config = dict(
    init='uniform',
    decay_fraction=1.0,
    max_seq_len=256,
)
Below are experts of layer 4 (counted from 0) of a mixture-of-experts language model. Rows are named router (the router's row for the expert), gate (a neuron's input weights, with its number), up (a neuron's input weights, with its number) and show model dimensions 0-255. Each number is 50 + 12 x the weight over its row's rms, rounded and kept within 0 to 99.
Before each expert's rows: "mostly gets" lists some tokens that are sent to it at least half of the time; "comes after" lists some tokens at least twice as common just before its tokens as in all text. This comes from a sample of Wikipedia text that the model never trained on. Tokens count by the router's weight.

# expert 25
mostly gets: " one", " all", "ri", " part", " most", " each"
comes after: " a", " the", " an", " his", "'s", " as"
router:49 49 55 47 47 71 44 34 55 63 35 46 38 32 58 33 64 27 43 33 56 59 43 75 22 55 60 46 40 75 64 62 44 46 48 68 49 60 38 46 42 42 54 32 44 56 55 70 30 69 48 62 38 53 39 66 27 50 39 43 57 46 50 44 55 43 45 43 40 34 49 54 60 60 57 45 57 35 49 57 49 53 33 51 42 71 55 47 49 43 67 34 73 56 27 55 34 60 18 47 62 56 45 61 58 69 32 66 53 57 35 63 60 51 51 44 37 58 48 63 39 71 41 66 63 63 54 64 61 41 53 32 52 48 50 51 72 50 70 46 45 47 44 48 41 50 57 46 62 53 59 54 51 46 67 61 38 76 37 47 50 55 55 63 42 38 26 46 63 45 45 43 58 37 52 39 41 64 44 28 42 35 33 60 56 55 38 70 22 55 43 57 49 51 60 29 67 27 44 49 45 46 43 55 28 41 56 57 53 40 66 52 59 36 41 46 40 65 62 65 53 43 64 61 63 45 43 23 72 35 37 75 54 53 22 49 48 53 50 61 36 24 65 51 49 66 52 29 48 55 67 35 52 64 31 56
gate0:48 62 52 45 58 34 40 51 53 33 52 35 67 58 41 56 43 57 71 47 44 67 46 53 51 48 50 41 37 37 57 49 38 45 37 72 37 61 55 57 28 66 32 46 46 58 47 66 55 44 61 40 41 51 50 36 43 56 42 44 43 40 52 46 49 50 36 27 59 29 63 74 23 57 67 63 50 47 40 75 55 40 58 72 67 33 37 50 34 30 58 70 37 58 41 60 35 46 62 51 59 52 61 54 42 56 26 51 49 45 60 65 56 43 60 18 44 54 59 47 38 57 41 49 63 57 62 57 46 61 40 42 46 52 72 47 43 55 41 49 66 74 56 50 51 43 42 68 55 55 47 31 51 53 54 53 50 62 54 45 44 53 46 54 41 48 61 70 51 77 69 42 41 68 41 50 56 57 39 51 63 41 60 46 55 40 72 48 55 71 49 37 63 11 49 22 57 76 61 54 21 42 43 56 37 55 45 40 50 49 44 44 50 57 76 50 44 58 44 52 49 47 53 55 67 54 68 53 44 42 57 48 45 85 55 51 54 64 66 44 52 70 61 56 17 60 78 61 18 65 40 66 41 62 60 44
up0:55 49 75 54 45 36 30 46 34 35 67 52 56 65 51 49 50 42 59 46 40 55 57 37 50 36 51 43 48 52 43 47 47 59 40 34 36 42 71 67 50 34 50 72 58 57 51 48 54 50 45 68 61 88 59 64 44 38 47 38 60 47 68 34 55 61 42 66 52 44 45 41 35 54 60 67 51 55 48 31 71 71 71 49 47 36 48 55 37 45 61 43 62 54 40 58 56 53 49 63 36 45 62 40 56 34 72 62 39 44 51 58 68 46 55 42 48 46 65 44 43 42 75 51 73 57 55 43 33 62 27 51 54 46 68 41 44 55 55 58 53 39 75 48 39 56 57 36 48 42 39 56 51 61 44 57 40 61 52 59 52 58 35 45 64 47 69 58 48 68 60 51 54 35 40 51 71 28 44 54 50 50 62 61 36 64 54 51 55 49 37 48 37 56 84 40 77 45 32 62 26 58 45 41 68 36 61 45 31 62 32 39 72 57 30 43 29 53 54 52 75 53 57 49 32 83 41 39 21 50 67 48 40 40 44 35 49 52 57 66 49 70 51 57 32 69 38 63 34 48 34 62 52 29 53 56

# expert 24
mostly gets: " American", "American", " German", " Russian", " Labour", " Canadian"
comes after: " the", " a", " The", " an", "The", " New"
router:37 30 22 51 58 68 54 43 42 23 45 53 60 22 61 62 48 41 56 72 31 41 61 48 56 59 31 52 50 43 25 50 42 41 51 56 53 32 39 67 67 64 57 76 56 64 53 61 28 57 39 29 64 45 58 47 31 38 61 57 53 35 43 41 42 58 40 49 52 45 59 49 36 48 54 37 33 28 49 36 60 57 48 54 43 57 55 53 66 49 62 53 43 56 39 51 51 52 57 61 58 40 67 44 75 55 49 69 46 45 40 54 40 59 35 51 69 70 64 62 43 57 67 42 31 72 58 38 60 50 36 37 43 63 36 46 69 19 71 51 47 44 60 59 38 45 51 64 53 53 73 40 62 63 72 35 65 69 37 63 54 38 38 57 57 29 64 55 58 35 50 43 54 48 44 44 46 43 37 26 31 63 64 43 33 65 73 30 65 61 55 54 45 31 50 51 62 55 41 39 47 76 29 36 39 62 41 46 63 38 57 68 70 51 56 42 48 38 68 47 47 69 51 49 66 47 59 42 40 41 40 48 47 59 65 51 68 32 64 40 56 57 52 63 57 48 61 43 35 34 58 50 61 50 43 50
gate0:71 50 66 55 50 72 45 41 58 44 51 51 45 49 59 31 26 71 64 24 49 34 61 55 65 42 41 32 39 57 47 52 43 53 53 35 65 51 67 42 54 34 53 50 54 47 67 51 41 62 35 38 54 41 63 51 54 71 48 49 50 53 48 53 53 61 53 68 69 50 48 47 61 26 49 25 58 48 61 61 39 45 55 59 50 35 51 58 57 50 53 73 41 38 57 50 28 21 33 61 71 56 31 25 38 45 58 40 79 58 59 39 63 68 42 54 50 51 63 30 60 43 48 67 09 54 44 26 58 47 50 61 50 55 57 64 68 47 49 63 55 56 33 41 82 57 55 56 58 55 57 34 49 26 50 49 67 51 56 59 45 48 41 33 44 56 39 62 51 43 53 54 67 63 43 45 58 56 52 37 42 45 47 45 42 54 61 68 48 51 38 27 65 28 40 47 44 52 61 71 45 32 53 35 55 41 68 56 54 51 51 59 60 64 60 57 51 44 33 80 54 39 38 38 68 51 57 49 45 62 41 58 36 39 35 52 54 40 49 47 36 72 35 19 53 61 41 28 59 62 45 44 75 52 70 54
up0:58 43 65 33 41 37 55 39 58 41 38 68 53 50 46 55 71 28 45 57 72 55 65 53 48 55 40 56 40 47 51 43 48 45 39 57 47 63 60 32 48 56 40 56 53 35 58 48 44 68 26 70 71 48 65 60 69 46 52 44 46 58 52 51 34 25 40 50 49 31 47 70 52 25 36 32 29 47 52 52 45 60 45 25 61 56 39 40 29 33 39 51 52 54 50 78 66 41 61 37 64 45 64 56 56 67 44 52 57 50 30 68 50 48 52 64 33 61 47 42 52 58 51 77 64 66 51 47 36 41 66 29 50 48 58 42 27 45 54 53 46 48 51 47 47 59 62 57 28 59 46 54 49 58 45 65 47 48 46 36 42 51 49 40 51 48 56 47 30 22 22 69 47 47 42 59 65 44 29 50 58 35 56 51 78 58 71 30 49 45 69 47 43 53 49 49 42 48 46 67 57 48 59 31 62 36 46 80 69 59 50 32 47 58 59 46 36 61 44 62 45 42 69 63 61 49 59 66 55 15 35 27 50 44 46 42 48 48 61 42 52 57 55 66 65 46 58 56 11 44 44 61 55 67 50 65

# expert 11
mostly gets: " Votes", " Candidate", " %", " ±%", " Preceded", " Turnout"
comes after: " |", "|", "-", ";", "P", "==="
router:69 47 48 50 46 40 57 63 52 22 55 39 49 51 65 43 38 47 31 58 30 48 53 36 40 40 49 56 37 49 53 66 69 74 39 73 46 69 43 39 49 43 57 59 49 57 42 45 65 70 43 32 36 63 72 41 34 59 44 61 51 39 63 56 60 31 53 57 40 43 46 31 50 46 54 58 63 31 55 37 55 36 60 52 32 54 27 51 73 48 37 38 57 69 65 37 57 30 42 51 57 50 48 49 37 33 39 58 35 50 49 34 46 52 25 44 57 48 33 63 72 54 75 38 52 65 49 68 60 43 43 60 31 35 40 60 55 47 67 69 46 38 27 52 52 47 47 68 56 35 63 45 49 42 59 31 43 58 27 38 46 40 60 47 30 52 59 55 27 61 51 49 48 42 51 64 36 51 39 65 53 41 25 64 57 63 53 40 40 54 51 24 67 58 32 76 69 47 32 44 40 36 62 55 62 73 30 71 44 56 38 38 45 42 32 30 60 43 34 50 53 57 39 55 51 53 38 59 64 48 52 29 58 34 47 51 44 51 38 41 66 50 69 55 55 52 58 46 44 38 29 35 57 66 28 37
gate0:41 66 48 53 61 38 47 45 44 64 72 59 47 63 56 45 29 47 44 52 52 31 52 45 64 40 37 56 79 46 71 54 44 79 46 71 34 60 47 60 48 46 45 32 55 51 63 25 56 26 61 56 49 50 38 52 42 71 47 13 67 59 48 28 61 42 59 70 58 65 61 31 51 50 46 36 54 70 54 45 55 48 47 48 39 55 46 34 57 41 64 18 46 46 52 57 39 45 35 43 64 52 48 64 66 50 63 54 40 26 63 35 56 49 45 58 43 45 42 32 39 49 49 61 40 60 50 73 44 76 48 54 57 50 50 58 50 51 60 45 37 52 37 53 39 59 49 38 60 49 69 54 67 63 69 52 50 55 59 44 43 42 45 26 37 34 53 35 55 41 52 44 28 55 48 66 57 30 44 39 60 52 32 37 54 51 35 62 43 54 68 39 61 38 43 30 52 36 62 32 52 46 39 75 60 46 67 51 59 63 49 38 52 59 46 33 66 48 52 44 62 58 25 27 53 44 38 07 60 39 53 62 49 47 58 41 53 75 43 70 51 50 63 53 68 42 77 56 41 63 55 43 48 56 56 54
up0:25 39 43 55 58 48 37 54 63 41 71 56 55 50 65 29 40 26 62 59 65 24 59 52 61 47 34 31 52 69 50 51 45 51 66 40 53 61 45 37 39 47 51 55 49 32 60 61 46 30 44 59 50 47 46 37 39 68 42 52 59 50 75 53 76 48 34 38 51 77 58 71 33 55 45 53 67 70 35 33 30 36 57 59 51 57 43 48 62 57 61 51 42 35 66 50 52 36 59 43 54 48 42 56 43 60 52 44 53 48 50 27 65 57 44 59 54 60 43 63 43 39 51 57 45 52 47 59 48 41 39 38 31 40 60 32 58 44 58 59 41 44 59 60 32 50 34 42 41 58 58 46 64 58 60 59 40 32 68 56 56 36 39 59 67 35 42 73 44 34 43 40 52 45 54 49 55 38 67 19 47 51 46 65 41 65 33 54 58 56 55 57 47 37 37 53 75 58 49 46 65 35 28 43 31 51 56 63 42 58 32 31 42 65 39 46 50 77 65 79 49 42 54 41 39 53 53 37 57 63 62 41 57 46 68 24 37 78 27 56 46 51 53 33 47 55 69 48 46 13 49 56 73 43 65 49

# expert 20
mostly gets: "==S", "==C", " FW", " MF", "===S", "==M"
comes after: "\n", "|", " Sheet", " Albums", "/", " US"
router:52 58 62 64 56 41 32 41 27 37 55 41 49 73 78 53 52 68 28 47 39 51 40 41 55 47 40 48 45 33 32 60 47 55 48 71 60 59 44 54 59 51 62 74 41 43 42 48 56 61 51 55 57 27 57 47 30 61 28 42 61 51 44 28 51 53 33 58 71 42 60 29 51 51 66 57 57 62 41 47 53 41 43 56 53 60 43 73 46 48 57 54 53 63 67 40 44 41 63 41 51 26 48 39 51 50 46 65 32 55 36 35 57 49 58 27 34 38 54 43 69 43 45 56 37 51 73 75 45 41 42 50 59 49 38 58 47 42 40 64 49 48 59 33 51 30 63 52 52 34 74 28 63 38 46 54 51 59 37 48 36 56 64 39 56 38 49 53 54 54 29 57 37 51 54 56 38 75 41 44 20 58 63 45 46 61 41 48 55 28 59 32 31 57 27 53 48 41 50 30 71 49 53 44 70 67 48 58 55 66 38 54 64 45 38 55 41 41 37 46 48 48 57 66 16 48 60 78 36 47 44 63 39 40 51 50 40 73 69 70 75 66 29 56 32 64 56 58 44 57 45 50 38 52 40 56
gate0:54 37 33 48 43 45 61 60 51 37 44 39 51 46 46 48 75 36 41 54 51 51 51 54 51 61 67 60 54 58 58 40 42 44 47 53 36 56 55 58 53 43 46 58 60 42 47 49 42 44 36 49 65 28 30 51 42 64 55 39 38 58 50 57 36 39 56 45 60 34 58 46 50 38 63 39 35 26 59 53 16 67 22 40 43 49 57 64 35 69 55 64 45 31 49 43 62 42 36 17 48 78 42 36 55 56 47 43 37 50 43 44 14 71 28 34 66 39 58 57 34 49 54 48 52 65 46 45 46 61 60 44 68 52 43 51 33 56 44 52 39 44 64 49 60 61 40 42 53 48 52 57 46 44 52 47 46 46 53 53 42 57 56 34 58 58 53 61 43 61 64 35 46 57 47 63 37 25 37 56 53 51 63 49 51 36 38 62 56 29 34 63 36 62 36 48 46 30 65 46 44 33 55 29 58 50 85 47 68 58 47 72 58 61 35 62 34 62 31 35 65 30 46 51 53 51 63 68 80 53 52 66 60 42 51 39 43 37 62 61 53 79 20 35 57 30 36 49 68 55 63 51 58 56 47 26
up0:66 50 56 34 64 49 43 65 71 60 28 57 45 49 62 49 51 63 31 71 40 46 40 46 51 58 48 43 36 69 52 44 45 66 38 63 53 56 62 60 49 59 40 60 31 59 41 58 32 21 41 36 47 51 47 62 37 41 43 55 36 43 62 53 35 29 43 48 44 57 62 41 68 57 49 65 59 51 49 61 44 51 35 26 26 54 55 73 49 57 25 36 59 77 65 37 40 62 59 59 48 50 48 47 41 46 55 58 49 36 34 30 51 48 57 53 43 58 41 56 50 52 55 66 33 44 45 58 76 36 62 70 35 25 44 28 53 47 55 36 46 46 64 40 53 54 46 42 46 63 43 50 37 45 21 70 40 30 41 53 46 47 52 65 50 19 45 49 24 39 46 43 43 53 35 54 70 42 57 36 39 43 71 44 53 57 53 43 51 60 63 55 62 35 60 53 34 69 31 54 39 54 62 61 46 27 37 46 69 46 51 47 47 59 41 41 39 54 50 59 58 37 66 40 57 49 54 45 67 72 61 60 42 67 57 71 39 61 50 55 31 50 54 35 41 20 38 47 51 70 75 59 15 55 45 48